config = dict(
    d_model=256,
    experts_per_token=2,
    d_shared_expert=0,
    normalize_top_k=True,
    balance_bias=True,
    init_std_router=0.0069,
    lr_router=0.000249,
    norm_eps=1e-05,
    lr=0.004,
    seq_len=1024,
)
Below are experts of layer 9 (counted from 0) of a mixture-of-experts language model. Rows are named router (the router's row for the expert), gate (a neuron's input weights, with its number), up (a neuron's input weights, with its number), down (a neuron's output weights, with its number) and show model dimensions 0-255. Each number is 128 + 24 x the weight over its row's rms, rounded and kept within 0 to 255. Numbers have three digits each.
After each expert's rows: a language model's description of what the expert responds to. This comes from a sample of Wikipedia text that the model never trained on.

# expert 44
router:102163133142144148124110099094089102097086089127102167065112135156123171145102120145166161152106112145180129169180140139112120130132088110132118131098153104056129136115125126113173137120090157148095164153139116143152130145165139115158103156130118121105141102171122127110153147127148115106170140136140148189151129148146154120139139128144117117099118137166104146122095146148144142129117102127154127130172103094125135117099101127157182116132144102171136142102142141152096134096129122148122136111099148125125150169151140089104107137172161092083125143150115113140130113107115159173146102089115114129129131159118110124155096098110154123147122143137152133145122123119127128087084090114108098146154133134140106127147153107083119144168129086122178136137122182090113143109154122
gate5:153172127148077115143123134124118154119112150132142127128139109087115126113134135093079117124099118157111051118113095114162172157137109126157111107137137150169127168180097132147136133159135145105139127141100134122147144112133141157155110133131079147126138154121126125114132109098104089128112148124144164134128135136159116117113101135136105127109119166137132146119130151141125107134147149122123117103165091137173093170141127110120159095086113136138134167173128172128081167094106099156136137128137110154089098116139088110108171137171134121134133156141077118061126141120164134134110080133120091124117124118143111117122133135129107162138106122167122136150082152099060124139096108106102112123124108144172117154151080123141134112090112165121171106133142088120184127166091151
up5:097145124167138077123139149166107083192138151141147139114149147159148161123112092152143112130121114086144149134116178129102147091126160127134123145128136109101142108089087130085129125153092146158107130138146086075101106119139127116129136119122137148168164124108105136095117136116132129136119129140128072142121112096150138102131148127129162128178160103128137138105138122109119133149109145147142085102104146157120147125117120152156115129165110115104113129127104147168172157159119120106160109136131072130158135125142196149170146134127106171157114105150134140143129119158094123104173113152133155171130108115109152137138121137158096122137144114110112124116158067072172097130104110129152111107111138144107158138180173125139143120148150095121075148108123132165075100108153131
down5:087124106125131121125134123100159110142151158118162162099120100153116112130095070143113124117109098141119179116152123103104152109150145124147117187172155171120151139103140140139141141127117129132122141110137128134162109112144135119120116138096134133167119157095123138093129126132095165107137147115140104133135172148127139103129101129148155141137127123092147162117123091159096148109097170082137097119113114165150088177119114099125111137136145101129144109127122105128119173134123134108120055140101075128116119126159142124148129154177090131117144157128124099160116107125105107120141080142124122161128089105105094083121164115130097110108128096102053094120131076084142137174101142104114102130141093138100158152177129129143120138175162112131088134178158101160135146131139137
It responds to: Commas. Commas after place names, numbers, dates and clauses, such as Culiacán, Mexico or April 2, 1965; sometimes and or adverbs.

# expert 19
router:124096156161134129112103151104158122127102178098088121091147144146154080113094090147098120142072147143116144156093110125139126140117152148104147150142139101132145117119130134097116129127110138137149170130113165137151119106142124123116125127144129176169107127109134114120115095146159102151101091104135164152135142141123131152116068113149127079151125122084119126130116128130143132143095092114115106082100150135142150125112116100112141130146116152110133174126155145131096114140121121097111095109117144079186140136091129126128115096110115143083106092144102149157128156105147134135126167098123140104128124075082111125161127158127106162144114124038106081144136137143170115110117122117164099108115095176106129103097135088140175099183156136143149113158139078135108129111119112
gate2:124132130110141158152128118162137092149106124109091105099063128129148121131159088108093159171160131121127180141121122106100137133190113101120132129126093156143150130146117155127109080104148125162137161123132124066137167129147084129153086128165134130166102116155086137135152134147174117146179088122139117074143183134154105112140129113166114108135119122145129138116129099112120159115125124103065125127133143128132139135212150134149153138134136083163132121128134066162111117115125161121142121117158128111127139129115148104151102143142111134125120123138133166130128123142110119157139091150125087114105128157094128142121108153149122097118131139125113161071136110124141106138154098141117157070158164102175103078104123083146113115110123118122118162131133135167116109137107142
up2:107135133156147109131138126063107161115102129175132142136156143155125128123125172166126107119120148150132116116140133153094103117136142106126123122159150112138116159093131065145171182122105150097110081116097131141138106150103140108150173157124083100147117142101155122084139119132063144113100166107115119151079108104118148156149119142084115150145106098127137130088113154096113126130119107106160152107105104127140120110080149059082115125127119126105119155121055151122111127107115090137143113132114120134138157126145128167121125119126182155138125144126137113118107146128130148110115130151132155113123154102182122099148128079122120106159136148167191113142120177155104129097088139099129132151117115145091148185116135135139117126139109127139092140120081117105147155132136098
down2:122106155095122114137163117169100101144134113118155099137128124087134114187123107105116144118118136122127098121131131084187121126122102113107117125127141144126140138100081137135127132121082121088111085128167121122124163123140125089129133138151088125048095127156118147074137118092086136115185101107166120117122130132145098135124140110126157205146128101128127122089133108136146160133157171189102127112143176115109141104149130131129118128137122125131118090132128086146113135138153159135090162136099178119106125118114173126131096126133113115105096144116147148138106142145165100112135112103140110116134128127176173107093119138107145133095168123171136135102085135118124123099091102174123133134124102098153100121109115154141137108091067104149152117129090106096126131148086118
It responds to: Determiners and "in". The words the, in, his, its, their after prepositions in running prose, e.g. "in the United States", "married in 1873".

# expert 43
router:093121124101101087130109194101131142183120082177112107128120124106139102091127102132140098099094155118149152105108133136156095101090115115120167137142164133129140152168144109123107117133121188128096096110096137133160145074091121144158113070156117135138143105101134143129177131107116124112117124123092120103142119125140104132085122114129136115135132157154148138094099108103153136120133107134114129095113120116122126123120141100133140153098140104101137175134152184124158166131151170089151110113143131097144136096124116158157146119108126114139099119079092139099115110167106146147143123161087131137090101155156182130096105154154132107136166092144119151153144120196142139103143144134129078109109124144101091124173129112138149126101147104107159117106157138146088119137112115
gate0:107142087107110094100059179131151163142102092155099135137087125151130128135121107121107139118114107105148150076122102144111155162139123139094189106098121101140172109104120118192144091113159124130191151087110121134116123134131118131141113124097117126127151145153085106090105151146129085095100107133102124120113139134182115199086140111128112129159136137137151121090140143140146128170095138125133154119129112170090131126127172112106119125116151104135152098112177114114108123159145136155099123102149088143089101116141116159137114100149120116094128086148102149135068143100127133139141131124153122099112110139156110117116114148153166184121134138131140112135104095142146180087138132181156138143138147108137091152121136148143108118146137095154120139127106149144125144140124128
up0:136123125093113104095127146166143118104136146153168102105151071149117095105128110148134114096096105117130137116130116109110129155101132163144148146128134141127163091114159050113155136137145125090144118119102079159078105100155145146118114138168108176118174119111140124169150133081116139122121121103139148129139121152098131140072108165096157116101146096093146120113148130115162096109125089149140144117140112138114141122127074132105116122094123129179172109155150136143095141108197155093137100149136077139171117103114133153125084111127147141149130098096134103114122153132101125123152147088099175093126107185128137117089105084148140120125132130160097148110143144117140113133166142130109110140131141096129115158157134097136109128157140096162131119152143133143104177116117138
down0:104186130135157140120124115112121163173114108100074166131125121079144150163129143134104156168166122154155120109141130133123148166132102105130137113115118069126148186162155144112157130130124196121115123116128156107117100098124114141122112122093130150094158120108120156118146135078102127111101177140109063117107165122098143122121117105134137149121096143140155127087116094119111124130109131128128126110160123146143182166136148130114130141117078128069143144119126145179122174117136145175131129104121101125135068155131156105112157117151125117129161121124117119107142100126147084145144139139124156117110147117166085162134132140106135110115133143090136091110109164136142130104145183131161142171142130134160098139145157084122112101076114148101125104088138123146137157122160152
It responds to: Verb and word beginnings. Word-initial prefix pieces like re, ex, dec, inv, ret after "to", "the" or "was", e.g. re-election, retiring, decide.

# expert 46
router:147131132135117123119114088170149140170080128123122116162088123175156138148150120157111112166125115127142164141107116090093147149105148159131113107114121113111135136137121103177144094136134122107134103147133120086154172164102148102132149144102082094109134112164124107112143129117161126118097103141161093139095142099146155122158125105140121183093116156119078104150115088123161117127137159135140126166153151156123103138170083107136148156108152106118149105100126190156148109117119139145144110132163147165099129148182149091121107137175169188151126140142128145148092090127131115169132138176117110129119134139111093101146149122109139171122134125111133127105158137157105126116131110152144161118080162094139153127092112119147156122122119175129150125110064140126129167140108103
gate2:130130116181136116150149137099095150118105158084107150085106132098126098149139109109175135153117135182127121083142078151127166071098141096150121110086131090132136136150120111104134116151135143128133137092207117100136158129118120093088128116097128134160111134131140097148108158091111127131120105129111133156119130148112115158183122137131126121120119102137135143110092157103104123155154140142098165163109168093119120149159144125184161101140080139107127145145120110129122127074106121125131133170183106137144175179114133105121133140075170148121131151132093140120153119127093131101125129142151144098124118141122124132112112107117148132076105089123148118131108171118114135115093176155139129123153127133162202105111127111117155114120112123131122115161104114150134112088162117
up2:144149146128128082126088119137131093122107113106104116142146150137157161142169123129149166103118141141119141127120125130138159121122160110138068154112133123095143129146108036131141137121111153172167092149133129123113152138118122097122127138114178132109161124137105082171108132160095120132122098132143091170158134117144139181108080131100151129130067102123139140121151155158172102182164088142123124151144150099117139127165112123117133116130119190124158115132156145102128115153095101181128117106101097138144141175123116121169092124116118162168127125174121156125158123093114116083145121113142127107141155129134082099129153114116146176159136159118114109114113077133147107100078153140078111101107140094116168143104126123133148123147138128111111127118102115115121140122145118
down2:127128139134076139142100120133099136135167138130164130140148075081111118127100115142074167145133121158108116137127114099142148144145118118121079129121122131170108115053171174125139154103144184091130110095092144147149110127104120101141156148140121154104105153117166139157121158138145102162133107139110138114112164138133136182154095120163179127147139120088137109156108129183161142124155109126151081124103119183118155121127135100158139117127124163069137128163157143124119157149093097154105180080134148127100143082150135114124116083114148112098136081167126134147115146120132096113152130099138111119140158101172153087133148098157147108149109154137128119105118114153148098094132151131131138121151137095138123120130114118126114131120157103169121134134113146133091128099157120
It responds to: Prepositions after nouns. Prepositions linking noun phrases, chiefly of and to, also from, with, at, between, near, such as Coat of arms.

# expert 23
router:149101125124133131092137153151088157146156148181096123152106108178108125124129097137145106118161141138142091156176156145154120111149144110143118142113148121110100161142139151135109145155103146128144183102138160127108122143136158144094122109114107147146112130113092135100104134096154075146120125142113134115127164121093133124081114149135152114164138104153089158126142102078148110126101155116152153123136111168115145122099107115165128128168116134148110114099122127129129159178094119108115162117129075114110086079198113162164121150145146102124150111125153151116092108096109116100143132080119106097184084115112130135152124138155124157137145088124143124146133109115120142178132125111101156115163146093135150155109112109128123134104079176148109098160111137112162144144175165
gate2:092129133125153121096117135087110103149142128135129134164103128102130154071136118135197147188142119132112133119121149115121131140150131149128157135136099120139102153159119123137135169094101130138129122091116115106130162127121132150140088157125135130142155142161138093088176148128148110079117159159132141091160161095120138131073143138166126130128121113119113151088150112100103108100145115150138123095134104112120124112168110107045160079103119111147100108135179152110138130131129133143136177169149106115133150142114139166140127137091117129132101137130163111119127139115177102144122124127123086160159132155111102107143099145132101166129115081106111098122062123125132162145183130166166126102121110110126167140142118134126184076169148133146084127136157149139117138122104110
up2:130084109137078188103126138125127144141121150116122146138131158180143115121149138115098115115109145125170081108125159111138126117144106125133112128115125130074146110108105132105143109126160153116097124130117139147116134157102093127107123129124154136098142051093145151137123140124128153133149140087138118148139132154114111099156106115104164137140157134131124130188084175133126157131093147128133123078109109163089098133110126118146119151142149132156131140109158142151140144126116157108101113123159150155104123117147131195157132114168123167134123119130129132104118120110140093148181141135152164117148134164148147154129159148145149177099134114114156110112158091132152135115098110056176097147125151139145161144145156131148108167124146131083144148102120200083113070157131160
down2:134122119166169136094161111075129104105172123143147114105128068135144110096121142154086141126116160155100107171114126122072135132111124133125102127121101124130141125173118131118102154140154106098143135161137103118125098092144103120088116128129160124117162143171148085124151156148114109156125135132121078142100146094101106138108114126126128106087152156103104081103117133114106142125103166166126120113114139119160134114126179123141118138147193142119113101115168098148133152131113143102136140121135149107151123103085156125142139134137146094148110110148094136111063109057172172132111119096117137160126136120124149178165142139121120160147153143139123134149126156121111101114112140107110104165152203119176165147129094115138121105121121105157143116100159117129107079115148141
It responds to: Sentence-ending punctuation. Periods ending sentences, colons after infobox field labels, and "by" in credits, e.g. "Colors: Blue", "Distributed by".

# expert 1
router:150174092101119126166124090147120101119138118133125158126142109117129143078174140185071114120136101160141147113099107141137116108082082105121159134177137134159145136155132101128089101128089101131106127125111085127132121112122107100143113098071138101135169114113136135141116111139176134113058136115110130142137111144150122130125160083178102117122181106106125125126148106169141168107141137102154157153146151080130155168135122109132127150152096120117174166131133150117107137079153165155143132150093138153162141154109149118152095129100140142136126107092165129117160124116102149149118149116104113128120107122167138130144144161122155094151125130142122160133148128093128132161101186134115142147128096136145165134160133085129107142105142101113174123109149096124168145133092106
gate0:153120111138150159100108100138151117128088147140130099141140116140080119125148086136041149140135141133151124114122086138120077163115094163132136180090110115136117110139151120111169136127149141138100155115138125157115113177135132115165127136116110090122116104115087114136124125131128167171089131142116132150115131151120104129141094095147130120127123101126123151099117158134129081141136127065131189102157134036151121182136118142131129131118121156090186150163145095146109144134115128150106116096090137150147137115156153136099104137060093111152101158129121116106131137104143126159157117136168125146099103149141155148130161102117110159106118105108120111161104121154124114130094105124076136125087099131125077119143114118104150160112149099130160145122133112121142115137123148
up0:116136114126146147151133141132125158135101112116151047178115126138110101126123123110119125123170154176151163134135164140164124123118100148147115138160055142116104107153118113128148089177129112126132138100145119137108144115104158138129143142120153107100131112139114135145125158102085114121167160135121159120106136145112109102091137178091105146147071125090126166093092139149134142158140114121150131108127170137130145106119163145150142130126113125162141066153081110134149086100129145117158140143106146170152091102138088144096117117123159127135106081100082170099125121105093134085144172116146110094116108146101132161097118142132141143105091117120122132042127149143161141153131124103136097144138119081153113152119135133076148131112152147101124118119120145108127117115149137
down0:123130126096122153138168140162132149092099117138136122164164121110123122141102132047112128173166116127094107101112172103115151152120131157132168137127109077107152168141110171182120165126117154164133089116112143152118143108107131109155083154141177138132072163173103171140105116120118131111166128116110151116141175136166139121141063133140113144129082168144136119140134140145122111111089126124159110122132095158124140154109091105114135129114100125123185108150140149141148123149124135116136110140087107165130118152151127144083124120074179104143113147127123138125128124140140163144116152103102115117118103106158115072096131117144090119104100117138130165129179148157116121119077112127102122122160097116112139125163154118108174142112115152134108110138108125117113135103111148
It responds to: Lowercase word-start pieces. First piece of a word split into fragments, often lowercase after a hyphen or prefix, as in g(rossing), dec(ipher), inf, conf.

# expert 16
router:138150107121127138150102110138140109115171155133173158160142065147107110143122155122096106158125127136120162117138129118124142109087132093097076139158135146155095091148160126131124153132101117112093158164147113131115115118136125119128085122165134149118167135084166118109100117105117149115086134133108083119140149185159109136085112096156201098157121144108098126146117131132137124118105086155148132139103109150095096156106121096140093131128137139109136149165164090138144089106126098071134119096138134129147098127123111108132123088151151086118088150126124112151119163165128101108150121102117160177130116128108108098145142122140102116116132187108124142167154090109097083151176142134101135140105144100150129123155143099082184090143126131128135129107121138128129111142121094
gate2:151126152113133119175108144137115100132152135163132113141148157110155119129100100121102159123145140124149119137115099116127117100133113133117128138122127194129114113178115142168094138094108154149101178126139143176180084126086143163102088108146099128135153148108114146143076138170081124152109097091104132112123141099143143108142154159128105119098132141120114119153150135108121089141090091115129071123129104120122097117128133142123127156109143126141140158118125190116119118095102138155092147093162073158144132175139144099146163100133153151075127153098114163116127094124124114141128172127138167119124095106096146134141187136106179149143147138116138102148161131118141097110145103091163132126073094119114139134090141114141105113086101117126131093102078122141106124130124114
up2:130132163115128150121148129126130143118129127111125144145128120131140099151124129080157137131134124148130130137132066091118138087108097119106145122106161135153086109135134178150129098118132149147116131080108123106144154118119108163145104141090089147169134089118197154110121124166140096084127154145108150110151107130146101121113134122125144120124126147190135121146155172133122144178118149164151119169139130091162118114161148145132137165110127090143158130125127163094100103118115097130153118101153110171106098148157165093100156126112111173095140144066118065128145123120130123149078121126130098145156118135093170107106146116104134093126129142107136089120115168153102099119159076124182156137154128127082123094100112117135082107066104127112132125120111142130117124126112106
down2:126161134163122115096126126159163142096159108135138115119132087138098181132112110128104103143140122144140109143136148112114120115135116105139132134141085117153108148105130143163139110133141138143136165099139154128117171148104152120130076110123151128128129107139127108151143149077153132156103098094105066112128129114144130111100123110158130101151088138128116065128107110086121144091150105127142167132063101178150147173142093141117146137142123150111105134154134109137182150149113101102123157101170153142144157157120131145139111098117137117127195138128116154175133082106136138128164160117110100139089102159088094113112102125125128154164135205147138162124109075107133123100112123171124134139111151074130134085161166117125171119123146167120128115135133122145131113122086121
It responds to: Articles and determiners. Articles and quantifiers opening a noun phrase, such as a, an, the, this, other, all, two, first, often after of, is, as.

# expert 39
router:131121104120132055132119165113081136149146130145131102159101147099152135142150130103161166112098103146087102136125128162138194149118075170048119121103100099152120156125113144171127118154153126099135153118117131105128142135117069149143157140142141150141105119109104156095116088135103154114143071146137115130144087141100151140128126094169154129147169130144156089146088178131128139156108161158138098099149119098144143122146126156114157141109124158117138094146150130129121144127157098170101066104099132136132142120143128151070105119122111106144126132131131120134184141152091156104101096115108162132121115090133110162129135147116120111115132126141144124108113105136121125122131122118117144126116161126147139178147133122136131143096122151100167186156076124136139088134118125
gate1:162094158129165108153138099122105125152092154131158113134139146103133179112147156138129109117129106118132113129103118137180122143142147154123099126127147111138143082136139096147154113116113121132116121160124107169149108141142118079125119135153141144150131130140095133186140099150125141119113114100137099120094160149118090146132131120121136140094136055128148138119148122147156132101112138157103156114096181111109130105135144133143160090145121152164124121172141073115141107132104107110103143155103100123142158148117154124116075141123124161120127093149092116127077128105192104085167123119133153163134090109138145108138110144104036157106152155130168150113088137116102101138132127104096125142182149156137104128108107179130122106092114167110111135092101125111100106145101158
up1:106134147182133108096111163116159147099173152109088113111146116139130139101143114069156134119142173110129160105139167132124153108124119128115068075136119120114103163126132102108094124127135153117199138093117130121106106139137164139122138127128073132157130126142134116076110127127151109123128167137103143144107124088133120080071108093123130144143117162094165125150085125118131148182129134101123107098103114148173120123123126138106127117142129115122131168099148159141086163128150137114167136096164120113141157122112174127136116089130100133157133171095135112132131145123085098116108130132159148125131139172093088133129161116133163104108149151113133095158100114141135137133130160143174114144150120140157117099135099091116138138144150097154165160169123133128187092110166110
down1:143105128147110157132102134133135108102125126164109133072114125146149141107111153122147136177133163163144139151099118128105119142135135128121155111137133143073151140104157129087125160109102157094085129106131132123088190118136222162143128112132162116151139145108085161135157128108137133113124137082115154146069165129144157118102093138087102109097101126135100186134139129092112085124129133096128138131171130133118151176120148147114095100103096133161115169144123104117128134101148138169099143131115123126134087159140141139147171149141131101118127149088143127149118123105126113092149118121149116122097111116115092095127164113152164128126105123104115127089156111123120146068126115185154109147192124135092117151125127150148136132110105108136137120141094124129141137108183095
It responds to: Line breaks. Newline tokens ending table rows, list items and paragraphs before headings, especially after "|" in wiki tables.

# expert 25
router:102138131152145119187172128113136137113090124108114113106150147104110144114133136177108120138093138118123157127086102144120142157118121132142139152126133105108128152132116148129142169114128143081124162131149130140128123134096122134124133139145122138127125139126115134116110110133077146129161116116150150164178161118118145133104096135090153146109076154112117129098161155108134081140148098074107152112118154154147124111175164097120154132159111179099136103165135165121092134104113136162101153132120137127144141105165111114141111175101122094140134137161122126112150176113139136143134126105091112079095111066148094137139104098126168122116133107130087162124182139141184044126156106119118146116155134079156129160126140133126164143154116074134103137107107139161096094097150115
gate1:113158136133142154127133135100114135153125153096143116171120079129113129100091144112088134095142174158133125132115148128159112183129106109102117148165193133143161146121129132170157117150140159081131191119177128132164115132162148125143112152076182103082125119119138157142137124124107148151129157137114125114129110125136143094151113134113135123122095154097097141139172120082130133117137102095152134113136136145091131087127126124135096159136119131137153166092149127131110109136107088149137142146101137154123124124134102110079153108145151091146107118099121128136090131123129101136139148143111137117129150111136109115111171146081129148119103067116111172127187138162136124172141116171142108088157151124129105201140094188112132091097142130133164141143110141131125178141121138
up1:159140155119116134102116143112155146113117111141126130124127117121144138109124156082105153128090120085143148090100137117146129138147126137169114122102098148126121121125113126097130102139085140167128132169107141080146145139126140133119138123103166124129150142131174186136184143117163054164143131163125119143146127174122144143137132082163134141173156119119128104157157081110158122101142132117140141156130143135089104149115158163167156155136125088108122144137142125142117132154111104116104094114129146129118197147152147130162092145124140109126135145082085151125139125122114134159109101153136152066129111155145146128099097119117121165179121126121057142090114133131168112119116136147129134086141134144140105150179123196116170151107138103163123118100183147135144147133138156
down1:153181094147124171124074145091150151104120137125140133140119115112080126106177122115116147179151107109092154090130144131077098150112099139156107081148142135108113153143095092135149116109088085141163126132136162126110140076092121137094115121124125091138160107148145128103101153120133100146122163177122076125146153092078076092126135119138139085125137133157119118138101167162109115131087143107105114066164147138096147140139113092109118143134165102156100135147139133103156130144136103140128152100132139133098133078112140136114128136148166092100095122134105134119137127194103141114115145106123120130057154140128138143109117070130115134116102140143124132148115125129116151173137160124162108154158155084133131139129154120139108137140115113129105140116114127136126122152087157
It responds to: Biography and infobox fields. The verb is after a bio or species opening with birth dates, infobox labels like Born, Died, Spouse, Gls, and digits in years.

# expert 6
router:086112150092124133136139108121154124168123128124150098147170126141135074159130129129127097141135166109146138138140153122132113110136120128113109083126118140098154104152145170167133168120125115121173136135082113104140149132171124127099170128123079090121119087157141140133149113176139132098104134111128151130088174083104139106108076137156128113143137094115154162129148148123102122175134136127109130136188150068071131132158141142106168150140114118121115109141131170165172100129144128146182109137106134126166116151131111148127170133085121139122121128152177137148167096166094104124171103143160164156148157156127147069120159117144099111155155141155117157116149146116114132081155137137155122115133127140167130127112113155157121137126139117118166131087146127129123124121180119
gate0:129093129106117103114116097177126193107100143105103163113139131116116125103074139149144159148129115088098112140137144136109131167129143126133118111169080115117116155124179145100121164110183114118146094170155122085155160110128132178130142130122130137157148134109100120104143157157176135093143093115082145110209122173119108122136105085132151142114152086096138120157123154131157102127136141120140138112114113161123184141106085102107146155116113162113103131147116130141138147160142113111091100113145158127110118147103089144139109133115144137143099122148138133087101146102107144112158129147115147113105147119141042141133121126162118142144158131126146150101159125075121150154141110153127125095109131122144130105123116112070129176126090146102127118109160139126125127094132105
up0:095103114148090099166111160118123198111125111156103153106136072124147121117124147184153157085105133093128123111136153144140096143103139140142123136171149108092102159107129136078166144115123108120127135148146104130089167131160092122110133125167121139134142139119130112089148064100075103153140134130129104119131116090065113147157162127103134105144119179122135129115073159112115118116160149100107127137135176139119125099120157134088117130162132125109129128151139084147114128142143111148116127124096114133143158108156075131135073108139136108102116127181146127117136144157105137112159116121128120135146161123133118093119113115150129116128111123084081147130136153161198098118103128124108135105124179085082149112153105159135128118145133103121086150134131160101144120138100145
down0:131147097114140069114099093157148116127129145107162068092162133131125137140121152101098103116123116111125123121104129135136170143129127126102150125076170086141137081166109142132129135107178107061139112113146134145140143128136114135128127140128119074099122087104117096135160130159154100136138132174121103082106135129134120101068088124115107086118135132157138156135133127079128128136129088123128131110127131151162128071145173164160143132126151123141126106149158152135121151104100179143174095091136115144121092100145147166118129113082114096102102126139093108125111172151117105127138098158102130077151130129123163168115129127102189116119169114154122098138132122128149139098138182102098121106101135150137125130128123155181113112111129118142139156139138116145105144170115124
It responds to: Capitalized word starts. First pieces of capitalized words and names, such as Th-ur-mond, Mar, Wat-ers, plus the pronoun I, apostrophes and digits in years.

# expert 15
router:112142164114138167102114141116102137116131142094135117100167154130140141138093131121069130123121159125161145072182122134116114151171157134145090105122081149152149163158136124131151090162106123174122112135142138156150117146124152119094114067136142118112159097109175110114109117120155158132129126123161143168133103134156117152167142110127124122156158129095112160113127121113128137157108070135137110105122139093148149134138119163142131093143120124132116162164106148167131150158138072108139121120112096109153157125175116132116103127139130131122130157121105153093173199140132129149138114076116164108110082119169132129121170137122123191105147135069096139097142143166112181142085130146103121143139165116149135173138098116142110146138140130144124111108136107144138091135130113
gate2:140148122151111154149122122067086096155105143111123151099134157142149146131122185113165145135121125065145141107168140116172110100117149182119088139138107081116160071135101105156130104103106114101123109135130106129102099161148109107167151141096172138164093111145116151179189148169113134121121070127117112127115108135148104122098084130120117135131117127135124126119166116088137110160122109136123146097165078130153132152130154127183101156132122145141140154161114107169153107163099150151109113149124111151126123138102092137098149148129150148090160125146101148103104109110128140108121129163125134188124142124131160133157110147114106108145148122113087092109138142150104127121110090125139148129172087148110094125112118122079125159145130141128115116158139137115163089120109118
up2:101140134097103123139100131118134173118155136063101156153133134113112172123159125153146099103148138138100091168096108150117114147148110131144099140142140119115116194116116152102137133174109111177147114107115092142137139112099092156102130140116112122120123132144118104090075156131126157128146203120123170125156144126108129138122152148140129137106144164083094155120135136127083171123125167115112137106145159074085106129170105140067122151145142112139139116121175117122082104142144133128146139085129117089130103133136173146145139114144115101177134143119142128141149146152123146175125106123124084113073100168125113124133089165128140158120099138145139144130113108135186117124154185114122108140096169125127131145104128106134142098104131144098147160087147114143098133124119148
down2:126097093162160107130156113105143136132110103128084090116145131152084136123122116139148129151081104161084118100121146130120126100094127134126121111117128097140146133112127134106153187142146119137118126112139133110129049128120171150071126134128159109090123147127126137098125143159140134121147102119160097142128176145154128163124091147108073136127124112124147135156091073151060131106149145115109163124112160116111107117108147102126157097136137149106110133104119105159112101096105152107149119158158110126125115105043132118190105105101114091131097134154149096133104093134113146110140114120097130116152102104123118145142163114130142117140076155139121126141140154151083110167131138079166104152127100146151149128114120114137110150136116142148164146123112115087145193107108152
It responds to: Leading digits. First digit of a multi-digit number, mostly 1 or 2, starting years, scores and table values, e.g. 1987, 2018, 12,645.

# expert 10
router:148102150112156143153129138152119133154161155134140117139164131114125121143163081128141160117103125129160166104120135134092115116122056141102154131072118112147124102113103142110128148087131111157118132145092139133101154197115111145097138144136153134159107147166130137104115126118136151090117126143117126107099137110091080132144131131162116114131119138153141129127142135126136120123119109144134152139145103156155121127119140114128104133154145094201123135129129114125127129074157140131075130179123109114131098116099144109136121194103095154123110111130158143108130157169142137126106183077172118144103115156105125159138103117153151096155131117121145096071143134115150086154124094160181096131159095098090159091135136097133185096139088091101128111103127121141124110104169159
gate0:102107126091126128172141115173117108082128108138122151115151171108080102114152125105126152154138079108125105143121127098076112116111152178183109111137105152115093111153129117081174130079112139103052135102099128100121130115113128108098161120136153114100112139128113127106138170144125106088147132133124135096151144135136117139113163132181096110134111121153117126110126123131117083145131113112127132089130137134078125123129095127102112131121155137103119122138141095121113089146108161150087074121128126113140094129137090139130139136163121118173111140099145106087165142103163119110162105131136128148162085115127192156171105081113149150146130138128137071119116151117131097140067134106135129102139136142085113128127104172116123137073093153138122114155123149123111141129155144
up0:143111113177164091120133136101101129158136158106109147173142128136126133133136102140164125121161103119115131155182156118171123120108125087148168122140166118124139148100141096118082116165136130110169117135154157095109147145113096147135129083145123105163138123139163118102104133138162083101115088098167133110124113187124076140120104115107129150157164104168131114128131131084129143111114134158138125120126114134153155153121156101100114135128100121115089109137113170147133127140121138116134169180146134157158118113179114114086082119110135112093119091135141107147086164130104077213143120078111122139113176139130112117137120114164112088115124115147101115124127128133163175139137120137168125120114117137167119186124137126126112130164129104114123106110125127118138146111084086
down0:114136114101075171117114128119100139093134155120114123158144108132084122160119122125122132132125155115077145143123125124101079102122149127123113135114110154095146106133142144127155075140197183100099145149133141091117112126129163128127108131090119097117173125125112125130079117145122104106149134179115122116136113126077129115104101104154130127132104120144104105101110091108104067138140117107142139112119116125127113150108105138129145103110144137120150143100095113137106101100115128163141104109091168119100073129112139132132138075176152134118100117102142139131195121093149140139109113146144124095132149156173149096176155140093153136093129105131098078145160160137149129161146062129098119107113155092132125134100139183146124156143095127108114120168132134070158109115128124
It responds to: Countries, states, ordinals. Country and place names ending phrases, such as States, London, Union, plus th after century numbers and final digits of years.

# expert 21
router:136152081132127105120112136153144119117152125134113152157124111108164076137128116100150162131153143105118099143157135121108087103149137111150105128163135125145137123104109178133097127140135126125108134105176133139066135091101131095093115135151086150109101129132086103109137104122148105198121171160133135087104128127121125150138101130118091132141091110125145142146091159121138119126140134160156137107144158120142150101125129080148151105094138144085073152106115128091161135103127159135108176108100121166108130128125102124128128118122098115148104139199134112112126102145158129154111143105151096120128120119119122149151175139151128121118079128135155136098115118126082165110140135140121131166091148133123094123080139138145098067092177083085153074092110122135137110087107126
gate5:107191130103128132135106146139114118126100111082116163140144128109123138081153082123105142135159138124092133132108123112112105061154130117135131119176118114137139160121108147133114108136117149158121143101160128125177157112154134116128112096076098135174138142115124067147121144144156104148168090121156131111160113145124092107145147146100138124123096140146126133126101134090078138141108117100134118102144119121088117153139099150097117157133169139149099151090136166125127135063128109127173156130136102150131135116118091084155158149096141127112128081122130163122118150138058132149132110125142131156145093112118148154138139132141109140158138182135161137099091095089147118133097126145126150128141139118108158133144110107137111110116123169146096157124076132182059167128135151
up5:131122095113131091107081125142124171130103109147153143083139137125151135149111154130123191127113093090174142130154142134175121143096153113145125116094172184124124117088108111121156119108146133168145113122090123162111100154109104129186153092091135127105138108153079130105156137140148171104111147117129153136101128110176108114119138108171122084145099136131126109109140156152132160139144140148148150132121132100160152136106122121145127112140101133110162117170117096102122120160145139104120090124133144102120122160116115134145094128128153133075124112123135133110087139104160122134149087121160130091127129155148135076078118097089094162108091103092144089149125111081139127145133112093126123177123100133159136164098120132110155150132122128114133114141128140128211113171130152
down5:178121141091173166118132181139083128133148105080167164126181098136138137141119136140142140132134145116144107111132098156131098115155131110123148143117194125085178134138102156127084084136140103117116140072144088111075129143106110121111103110101129148137142135135115126112115147145086137122134143103097108139150128125076117127133125123128131120126135116177140130132118137098119132142150115095132153137118143144168121161099146129123142095122119133143119099118125122118108147132140107113119115121103132136140098136133102103124116156162173130092144097143158134154128143118093115097108124090132084084084112194162130122148070176125141079179101135122102089104147122078133124126144132098156135160098158139144130134142115073130084110112136158146120146162148096149106189130142135
It responds to: Closing punctuation. Closing parentheses, periods, semicolons, quotes and brackets ending a phrase or sentence, often just before a line break, table pipe, or new sentence.